config = dict(
    num_hidden_layers=11,
    hidden_size=256,
    n_experts=6,
    experts_per_token=1,
    d_expert=384,
    d_shared_expert=0,
    hidden_act='tanh_gelu',
    moe_layers=[1, 2, 3, 4, 5, 6, 7, 8, 9, 10],
    router_score='softmax',
    normalize_top_k=False,
    routed_scale=2.45,
    balance_loss=0.00416,
    balance_bias=False,
    router_z_loss=0.001,
    router_noise=0.1,
    init_std_router=0.0282,
    lr_router=0.000496,
    num_attention_heads=4,
    num_key_value_heads=1,
    head_dim=64,
    vocab_size=2048,
    norm='rmsnorm',
    norm_place='pre',
    norm_eps=1e-06,
    positions='rope',
    rope_theta=10000.0,
    rope_fraction=1.0,
    qk_norm=False,
    attn_scale=0.125,
    tie_word_embeddings=False,
    parallel_block=False,
    init='uniform',
    init_std_qkv=0.0324,
    init_std_o=0.0,
    init_std_up=0.0324,
    init_std_down=0.0,
    optimizer='muon_variant',
    learning_rate=0.011,
    lr_mult_down=2.0,
    beta1=0.93,
    lr_head=0.00566,
    warmup_steps=200,
    schedule='wsd',
    decay_fraction=0.917,
    decay_shape='linear',
    final_lr_fraction=0.0,
    batch_tokens=65536,
    max_seq_len=256,
    doc_mask=False,
    z_loss=0.0001,
    train_tokens=681400000,
    max_steps=10398,
    dataset='wikipedia_en',
)
Below are experts of layer 5 (counted from 0) of a mixture-of-experts language model. Rows are named router (the router's row for the expert), up (a neuron's input weights, with its number), down (a neuron's output weights, with its number) and show model dimensions 0-255. Each number is 200 + 30 x the weight over its row's rms, rounded and kept within 0 to 999.
After each expert's rows: "gets" lists some tokens that make up at least twice as much of what it gets as of all text. This comes from a sample of Wikipedia text that the model never trained on. Tokens count by the router's weight.

# expert 5
router,263,226,236,224,123,201,267,205,217,256,215,208,170,194,198,247,176,174,216,204,177,199,141,189,191,250,196,192,215,201,168,225,158,244,229,202,228,173,232,224,218,177,170,174,203,216,181,155,218,114,176,195,170,181,197,167,163,247,212,219,178,206,211,200,204,174,200,200,161,185,203,176,225,179,235,259,193,192,212,196,213,156,241,171,222,190,183,220,153,193,229,149,173,216,219,156,168,225,228,182,185,225,234,148,184,175,228,224,195,144,150,251,190,162,235,161,180,206,206,178,264,220,206,231,160,208,200,220,128,211,161,208,190,222,179,219,208,235,180,208,206,138,204,206,244,236,163,210,175,198,235,184,216,192,146,236,188,175,192,177,152,208,225,203,178,200,210,187,208,210,198,203,219,201,152,210,224,218,155,205,187,188,172,267,234,197,133,244,147,178,179,214,212,172,178,187,230,185,194,169,174,220,160,173,247,175,190,224,196,210,227,174,220,216,187,152,207,241,164,145,149,168,161,228,182,210,225,151,137,189,232,228,185,186,268,161,181,220,207,173,166,183,200,230,157,242,185,223,169,152,227,164,236,192,178,235
up12,245,203,159,211,172,180,217,222,267,207,257,202,195,232,219,164,228,211,265,227,208,164,183,164,186,254,209,204,200,180,211,141,163,176,241,212,185,204,170,230,198,169,192,206,229,166,223,190,236,194,187,215,208,198,233,220,159,146,177,206,180,142,186,161,250,145,155,158,235,241,202,206,222,231,198,182,192,192,207,174,212,209,192,209,206,204,187,191,199,186,171,183,168,247,178,236,204,210,222,206,203,192,197,127,193,159,246,221,232,109,201,142,154,232,219,159,252,192,268,195,172,222,186,214,191,207,163,176,189,208,185,211,153,231,162,150,255,169,235,177,202,158,123,188,223,133,175,206,175,245,250,232,187,245,195,212,182,141,158,118,163,161,198,147,195,220,197,247,223,201,184,190,187,186,199,209,194,208,213,169,231,216,193,173,197,164,207,191,172,154,197,214,174,216,198,259,209,225,202,123,228,209,199,183,219,227,207,197,259,162,175,208,174,210,174,208,173,210,198,184,179,200,141,234,193,182,212,181,144,158,199,186,191,185,202,227,232,215,169,179,165,160,137,204,195,166,200,198,189,195,188,178,210,245,195,168
down12,213,133,217,232,228,201,201,148,150,172,140,182,157,243,169,224,186,209,175,199,129,202,232,198,203,191,224,202,215,242,247,180,220,185,187,213,187,197,255,241,197,238,189,174,189,215,124,142,223,213,260,249,205,212,172,196,206,196,200,191,200,229,206,182,198,216,182,233,184,153,140,167,187,226,180,193,197,164,181,225,214,211,248,208,222,212,207,195,195,203,226,228,177,181,207,250,160,177,208,191,155,193,209,254,139,249,172,182,150,231,175,199,223,166,186,196,176,135,168,205,270,205,173,142,182,197,217,206,189,250,208,220,236,195,189,256,150,205,227,153,197,211,266,197,223,191,224,206,229,191,211,214,194,186,200,181,227,210,141,235,247,224,142,240,275,190,181,201,242,195,196,205,174,138,230,156,184,222,183,172,210,220,215,235,168,200,194,199,195,225,237,160,204,186,215,159,209,200,183,176,157,216,169,296,163,177,226,201,165,178,214,162,215,226,233,225,267,229,198,198,196,206,205,219,202,218,220,187,211,195,228,197,193,141,188,223,208,239,212,210,201,211,212,217,229,203,140,215,135,195,198,188,230,135,169,239
gets: "s", "e", "y", "d", "le", "il"

# expert 2
router,164,236,201,209,193,174,189,211,126,204,189,196,200,248,203,200,211,241,151,212,273,177,214,221,220,250,202,206,186,176,214,184,134,150,159,177,158,212,214,191,160,209,161,216,195,161,165,165,197,245,162,192,192,224,223,227,212,158,214,199,217,215,214,196,178,209,202,234,212,201,193,190,246,171,154,217,176,174,183,202,200,177,170,222,140,169,239,244,132,223,183,186,184,275,169,177,141,209,158,244,192,167,218,191,247,185,192,228,179,100,206,180,242,217,224,200,216,150,174,230,198,198,228,159,210,184,249,200,199,188,195,172,221,144,259,187,199,168,228,136,191,165,184,172,179,160,214,220,216,169,202,204,188,201,187,191,194,154,215,201,257,209,213,252,231,144,195,207,189,174,215,217,212,252,163,176,201,191,156,216,241,168,112,187,211,214,154,161,221,158,200,176,199,188,169,244,219,211,167,205,175,206,183,229,195,234,190,188,226,161,168,233,217,245,198,223,248,176,222,203,256,174,177,182,224,174,208,216,226,243,223,195,258,199,162,182,196,235,223,213,177,226,201,188,241,243,189,180,209,223,145,235,227,259,213,163
up24,185,164,188,226,188,217,224,175,224,235,186,200,227,195,220,265,195,217,124,197,186,179,234,221,180,173,232,215,164,197,210,156,192,195,177,242,164,226,157,203,219,183,126,227,190,192,228,215,168,219,181,198,229,217,143,186,184,271,175,196,172,161,200,206,227,234,221,139,190,186,165,210,260,193,226,242,245,157,206,268,202,221,182,166,195,168,162,257,199,211,174,224,222,185,232,206,180,192,216,218,218,169,186,218,222,197,206,232,203,167,205,143,214,180,233,205,239,231,270,193,209,156,194,197,149,195,228,213,213,192,263,192,188,146,198,235,188,209,252,187,179,187,233,229,218,173,146,206,222,211,219,220,161,183,149,206,207,160,206,173,200,196,199,217,208,232,209,165,191,159,166,182,196,174,166,194,199,174,242,131,189,198,160,136,181,233,218,211,187,196,288,212,238,200,193,177,218,180,149,229,230,242,186,171,158,185,215,192,245,267,279,247,235,190,163,198,202,226,163,183,161,203,231,234,231,225,190,224,228,210,208,221,206,211,227,267,153,237,163,165,210,227,183,215,235,211,158,231,186,206,166,188,210,227,254,173
down24,141,156,193,156,135,165,231,236,222,182,212,185,202,222,200,222,207,154,186,184,185,221,208,166,167,223,173,201,196,239,206,230,174,211,204,218,209,181,196,207,185,182,194,196,180,191,203,211,250,208,155,173,161,183,199,225,199,215,219,216,188,234,236,215,151,183,175,242,181,162,191,187,197,227,209,264,192,245,200,171,207,238,201,184,186,221,277,184,221,165,184,201,156,197,249,256,193,203,206,196,224,234,178,193,228,214,154,231,250,189,203,224,201,193,164,258,205,222,234,177,144,210,178,149,202,167,231,233,234,237,216,140,190,229,165,221,203,194,214,230,210,188,207,241,228,235,237,210,214,215,158,231,241,198,154,254,194,218,211,241,166,183,215,132,200,175,191,117,209,210,211,267,204,224,209,156,224,221,123,206,213,202,161,272,227,172,228,203,230,171,245,253,144,219,227,219,175,198,219,241,202,189,185,229,149,169,207,180,161,147,196,128,196,144,169,198,204,199,193,228,215,184,187,203,191,170,202,182,166,179,214,192,171,184,203,188,228,134,216,233,258,213,210,124,134,178,196,174,187,181,160,234,210,219,199,247
gets: "al", "or", "ic", "g", "ation", "ment"

# expert 4
router,227,230,223,206,187,220,178,233,211,201,182,202,239,192,145,216,211,242,197,194,208,239,234,213,183,230,182,255,190,170,192,171,196,231,147,214,198,185,217,199,162,214,216,202,214,172,224,217,185,226,225,204,217,167,244,167,274,216,237,215,197,194,184,218,195,219,218,131,158,120,166,172,248,157,201,191,237,209,196,180,213,190,240,170,215,236,188,174,166,234,252,194,160,226,229,196,229,194,197,149,191,254,191,167,227,181,178,207,137,228,178,151,176,209,204,228,196,204,181,185,229,212,187,241,208,211,212,262,215,155,196,210,234,153,175,180,202,137,240,206,251,160,205,167,214,170,202,201,252,203,168,173,172,132,146,213,149,195,177,170,245,158,231,143,231,212,230,245,151,170,202,181,188,233,223,204,185,223,197,212,159,182,214,194,177,185,216,245,181,211,199,121,202,152,223,236,174,200,206,167,204,199,189,172,215,190,273,183,230,187,258,200,180,171,201,179,177,200,171,140,201,234,222,177,230,178,246,191,188,172,194,136,247,222,184,169,230,217,176,177,221,170,147,258,159,202,162,180,266,153,186,233,189,203,198,216
up12,165,261,159,232,187,203,190,210,163,203,202,167,186,223,194,186,165,136,178,215,173,210,217,167,217,203,194,195,166,225,212,163,181,168,187,221,194,171,171,181,219,256,169,230,203,232,214,187,225,221,201,206,174,154,225,172,190,206,203,218,210,155,224,166,247,200,207,229,178,251,221,250,219,233,214,134,198,218,254,123,165,222,167,205,219,197,241,186,186,204,211,186,177,234,214,159,205,227,191,226,207,213,136,179,227,170,252,269,224,231,222,242,232,207,136,187,241,204,137,225,181,185,211,178,214,160,161,232,234,176,234,210,254,233,190,211,160,196,191,177,144,155,230,234,209,176,255,200,196,199,173,241,190,151,178,193,163,177,196,192,168,204,234,231,167,182,214,197,171,212,226,199,151,218,202,201,206,266,199,240,231,217,206,202,205,195,230,191,258,194,170,201,192,237,241,137,212,218,147,234,223,175,160,194,162,225,189,180,225,242,247,220,161,207,126,211,217,201,246,208,209,178,200,185,241,212,156,189,155,158,159,90,194,200,173,184,232,157,175,233,253,164,179,223,185,203,171,207,197,187,189,223,189,195,187,176
down12,161,158,268,256,226,222,242,137,186,204,241,192,172,193,219,151,177,256,219,230,217,224,168,255,203,174,216,195,129,223,218,186,204,215,193,240,160,166,172,262,213,142,223,183,263,189,169,179,224,182,187,187,206,219,200,178,210,209,225,207,225,213,192,209,242,156,148,191,149,143,183,188,181,211,192,202,152,222,171,253,256,272,215,246,174,196,181,194,219,165,199,180,230,185,164,205,198,222,175,241,209,222,232,237,180,207,179,170,183,221,174,168,119,229,246,222,202,252,221,177,175,200,191,214,190,257,235,159,140,198,186,198,160,184,186,185,234,206,222,176,235,193,168,197,188,126,170,184,182,181,248,178,213,185,222,210,238,188,184,178,211,204,206,127,236,177,165,194,234,191,121,199,231,188,226,215,180,169,245,181,187,187,195,228,219,247,166,230,188,207,213,236,149,181,248,238,166,254,215,193,225,212,232,256,218,198,177,222,164,163,147,212,184,187,204,213,168,205,133,214,193,179,223,168,222,201,214,226,229,210,198,162,201,204,204,246,206,223,216,217,227,238,240,188,237,195,220,204,200,199,205,189,203,180,181,246
gets: " the", "-", " a", "|", ":", " S"

# expert 0
router,186,257,197,178,212,203,260,168,149,202,210,202,183,201,186,204,161,226,242,219,209,210,187,159,147,176,176,188,220,256,189,194,199,195,232,144,269,168,198,242,239,254,201,184,196,205,163,256,202,175,182,237,167,240,239,233,177,175,204,221,246,225,225,126,220,196,148,201,230,206,226,175,130,201,230,174,197,168,174,190,232,190,198,237,182,159,228,218,218,189,198,206,234,197,222,132,160,201,195,222,190,168,186,211,201,152,166,214,197,199,170,205,198,245,186,225,169,195,177,200,259,195,195,148,204,170,220,191,191,186,205,213,204,177,139,246,250,201,187,197,241,226,177,194,138,255,183,260,238,163,211,222,220,179,169,170,242,220,230,231,226,235,211,119,226,222,179,215,256,193,212,192,150,209,185,239,206,243,191,212,162,180,237,228,207,197,180,241,128,144,172,194,208,206,158,238,149,176,238,188,197,224,209,236,185,190,235,162,215,173,226,171,204,184,222,251,211,182,186,226,238,240,200,185,153,159,243,212,246,222,223,193,175,187,229,179,205,222,168,226,248,149,200,208,163,206,200,217,188,185,200,161,186,198,134,209
up12,236,218,211,185,246,205,186,181,201,243,180,193,232,205,217,174,231,217,202,156,235,170,233,218,195,190,221,159,222,220,218,154,256,186,230,172,207,200,207,205,196,198,221,183,203,198,165,229,159,249,149,239,201,146,248,165,196,222,171,169,192,153,196,155,166,238,156,199,221,217,219,207,108,181,180,176,170,219,189,210,206,177,210,219,184,180,208,176,288,239,213,220,196,153,217,157,218,189,195,240,258,202,220,198,133,159,129,226,196,196,193,195,221,235,168,229,239,233,138,225,196,170,242,171,184,147,216,197,193,153,222,231,209,205,153,206,235,200,187,210,203,218,229,218,199,243,190,234,217,204,258,213,204,174,181,176,279,269,204,226,229,150,212,208,215,156,199,194,167,187,188,201,234,187,175,185,197,220,212,245,241,239,180,210,224,204,211,176,165,185,208,124,214,181,269,153,170,242,250,151,246,204,215,130,250,205,243,225,206,143,215,140,203,226,193,195,220,199,208,224,195,217,175,181,138,157,233,169,155,242,184,221,236,201,217,210,209,209,156,196,206,196,215,184,188,167,221,177,184,200,194,185,177,207,215,191
down12,184,146,208,215,258,186,214,187,210,147,193,235,184,200,236,204,173,171,191,210,204,178,155,193,204,218,167,202,133,232,177,187,166,203,219,243,158,221,235,164,203,222,196,163,196,242,175,241,160,234,190,181,232,156,169,204,194,219,265,137,200,210,142,261,202,158,179,204,205,234,208,202,206,175,259,155,246,203,194,184,163,276,253,168,269,199,211,195,210,204,257,176,235,153,180,172,230,128,200,157,179,194,233,209,205,198,146,191,209,232,231,177,196,174,200,229,249,241,199,183,197,196,212,219,204,228,225,200,183,219,210,173,161,149,173,172,239,198,186,201,162,214,192,215,204,206,204,219,211,198,215,203,149,166,236,174,194,165,201,186,178,234,177,202,127,203,161,199,193,184,197,206,166,210,211,148,182,204,251,211,237,170,191,196,201,207,208,252,210,202,217,235,194,188,245,172,220,218,194,204,181,264,181,191,181,191,236,154,141,263,211,190,205,201,201,154,263,250,189,262,213,183,199,234,148,197,188,272,217,203,222,148,221,227,232,219,210,218,211,228,232,190,264,187,213,215,183,130,237,186,192,185,182,229,213,146
gets: " ", "re", "er", "E", "A", "at"

# expert 1
router,209,223,242,233,153,206,255,220,204,206,202,194,205,236,153,157,227,195,202,243,196,185,183,176,216,125,193,228,206,201,174,150,221,168,264,182,166,233,187,206,253,194,236,182,184,210,220,180,169,149,180,195,192,227,191,152,193,157,203,172,214,199,267,221,245,188,171,187,203,261,230,212,204,207,227,241,211,231,186,190,175,237,190,231,212,164,233,181,216,218,198,214,233,188,235,205,190,269,187,247,189,235,194,206,221,180,163,219,310,233,226,193,145,186,188,205,166,204,190,182,185,189,248,199,186,190,182,201,194,238,196,269,213,170,196,172,241,228,214,193,202,192,223,248,232,238,238,212,118,215,210,126,270,179,220,215,188,179,175,168,220,229,239,183,156,189,221,166,214,167,241,248,152,178,220,184,217,190,221,190,188,202,186,146,223,234,192,143,217,192,237,149,235,185,225,169,207,202,271,156,245,194,223,206,207,209,193,140,170,202,225,202,244,227,210,212,182,256,210,239,179,237,225,203,202,232,220,170,180,158,211,174,210,166,197,260,225,192,213,170,162,205,222,216,225,220,188,172,239,158,220,216,164,159,196,186
up24,210,243,187,211,188,258,160,285,235,233,197,197,216,148,205,198,235,183,148,169,200,171,186,220,224,179,216,179,225,165,232,211,163,212,245,190,173,146,189,200,185,152,240,198,182,143,192,181,190,196,201,241,237,257,162,200,187,218,213,262,188,183,203,160,225,171,230,177,186,271,238,250,218,203,157,232,187,241,201,182,162,180,196,242,225,196,219,233,203,276,168,224,197,158,213,208,182,259,246,206,221,199,173,236,191,148,149,230,214,206,216,242,211,178,208,227,208,214,178,220,129,193,165,255,131,188,160,188,132,223,190,199,246,222,161,197,213,217,227,196,217,216,194,156,184,155,214,120,198,211,228,173,194,183,170,214,222,189,209,174,183,189,219,225,174,254,215,117,214,187,243,228,214,190,149,187,188,188,156,168,270,204,182,175,234,208,186,198,178,162,166,195,195,195,211,212,211,196,174,153,252,211,230,236,253,198,188,183,207,220,199,237,211,199,216,202,220,194,196,194,213,231,209,232,128,212,170,217,185,211,185,117,215,188,191,251,229,198,207,207,168,210,176,187,217,223,226,206,177,175,235,214,168,206,174,231
down24,228,151,229,246,219,187,193,139,153,201,171,202,209,210,234,163,168,174,202,184,162,235,176,185,189,174,197,225,149,199,181,172,177,192,177,211,173,207,198,208,244,187,170,267,196,238,237,256,195,141,150,195,180,213,164,187,194,175,198,201,212,204,169,207,173,210,173,203,155,205,144,170,174,183,192,222,129,164,264,197,201,211,173,186,194,153,159,178,206,148,128,144,192,234,175,213,173,183,199,205,196,223,184,208,160,164,186,194,200,248,180,216,190,249,169,194,244,204,188,159,195,199,167,200,227,231,224,179,247,181,199,125,238,201,227,157,193,190,188,132,216,184,196,197,253,117,186,193,188,257,182,181,143,249,246,175,192,189,195,222,174,194,249,192,205,219,201,243,204,222,138,160,259,216,235,231,212,213,233,216,152,195,153,168,193,197,171,166,147,254,226,206,199,174,192,164,212,158,219,210,168,174,200,202,189,248,200,218,147,169,212,178,213,180,217,226,243,231,215,197,145,237,198,216,171,170,144,200,193,238,249,211,209,171,166,211,187,181,199,128,222,188,204,223,235,234,161,179,200,192,227,220,227,203,212,216
gets: " of", " in", " to", " for", "w", " on"

# expert 3
router,198,171,201,195,209,255,194,221,203,160,199,160,204,184,229,230,175,222,186,200,231,174,204,249,139,243,259,241,169,139,198,179,176,191,225,173,238,217,178,173,225,206,202,176,230,192,230,249,204,192,206,192,193,213,210,212,171,244,173,167,197,228,195,200,221,172,236,176,146,197,180,177,184,192,162,168,248,147,222,244,195,191,200,227,212,196,239,191,158,170,238,224,208,167,203,181,204,208,204,244,232,162,245,236,196,232,183,211,231,198,187,218,174,231,123,184,131,227,161,168,169,207,181,216,188,149,223,211,168,173,197,278,212,236,163,194,211,186,190,210,123,200,157,150,178,134,145,198,233,162,227,183,172,216,233,203,191,182,184,175,162,167,156,211,161,211,247,233,187,180,203,196,177,209,216,202,230,206,197,178,221,216,235,152,185,188,220,156,168,181,179,192,154,239,163,167,188,172,153,242,216,275,195,239,187,209,172,207,183,204,202,274,128,228,166,153,233,258,199,207,218,202,208,167,206,195,218,154,207,210,226,288,200,213,193,192,218,191,149,218,177,159,227,185,169,201,180,216,208,229,211,166,244,257,197,200
up24,213,186,246,261,201,238,222,197,192,163,198,209,196,203,246,225,239,200,275,173,209,133,251,191,166,244,242,166,254,148,204,184,200,169,198,121,198,185,240,169,202,219,207,205,205,222,251,205,245,197,171,156,164,227,216,189,192,179,206,216,216,218,224,200,229,189,175,169,224,184,152,191,209,185,171,210,195,230,192,199,215,212,184,145,158,222,217,174,220,173,217,198,222,208,227,192,162,264,200,232,157,193,203,219,218,185,201,192,212,196,213,244,181,154,180,181,241,185,223,201,160,220,214,274,145,206,233,223,199,247,273,243,127,125,132,184,226,200,229,153,139,199,209,173,200,220,212,173,244,214,221,186,205,226,225,159,213,253,186,156,184,183,254,181,214,259,212,209,182,186,217,202,184,204,224,171,192,250,150,198,192,234,219,183,179,183,188,169,183,200,171,244,206,179,219,224,182,178,215,236,216,241,179,215,207,180,176,228,193,145,220,209,168,276,169,166,248,236,164,171,244,168,209,180,238,163,212,175,179,245,200,218,227,218,221,183,210,136,163,204,206,175,181,183,189,191,210,195,228,253,190,171,235,243,210,211
down24,170,188,221,210,175,172,230,211,218,197,228,201,205,197,183,223,213,253,269,115,243,223,213,225,235,156,204,174,218,193,192,275,155,205,181,115,250,174,206,177,197,213,238,245,148,196,220,227,172,173,189,183,188,181,216,238,207,179,156,118,194,211,206,231,187,173,149,205,163,179,173,178,189,215,187,175,216,219,215,207,214,182,133,203,212,227,162,219,195,122,183,147,203,126,185,148,188,174,171,147,201,180,226,251,225,238,208,159,228,207,233,180,247,165,180,168,229,155,203,230,172,194,184,139,173,198,209,218,166,195,186,199,216,198,222,203,220,222,151,189,245,234,202,185,190,246,169,203,205,166,231,245,198,225,240,191,213,200,237,154,159,194,205,183,239,208,195,168,195,162,237,204,181,164,234,262,150,191,190,237,201,214,214,204,135,161,216,173,190,200,174,179,201,209,209,227,179,182,172,200,198,197,135,208,226,244,190,222,189,251,182,191,159,170,208,144,190,207,181,231,198,183,122,191,221,205,179,225,224,175,208,199,173,153,230,194,181,208,236,185,222,186,197,192,215,199,218,159,161,172,148,218,180,245,252,216
gets: "\n", ",", ".", " and", " (", ")"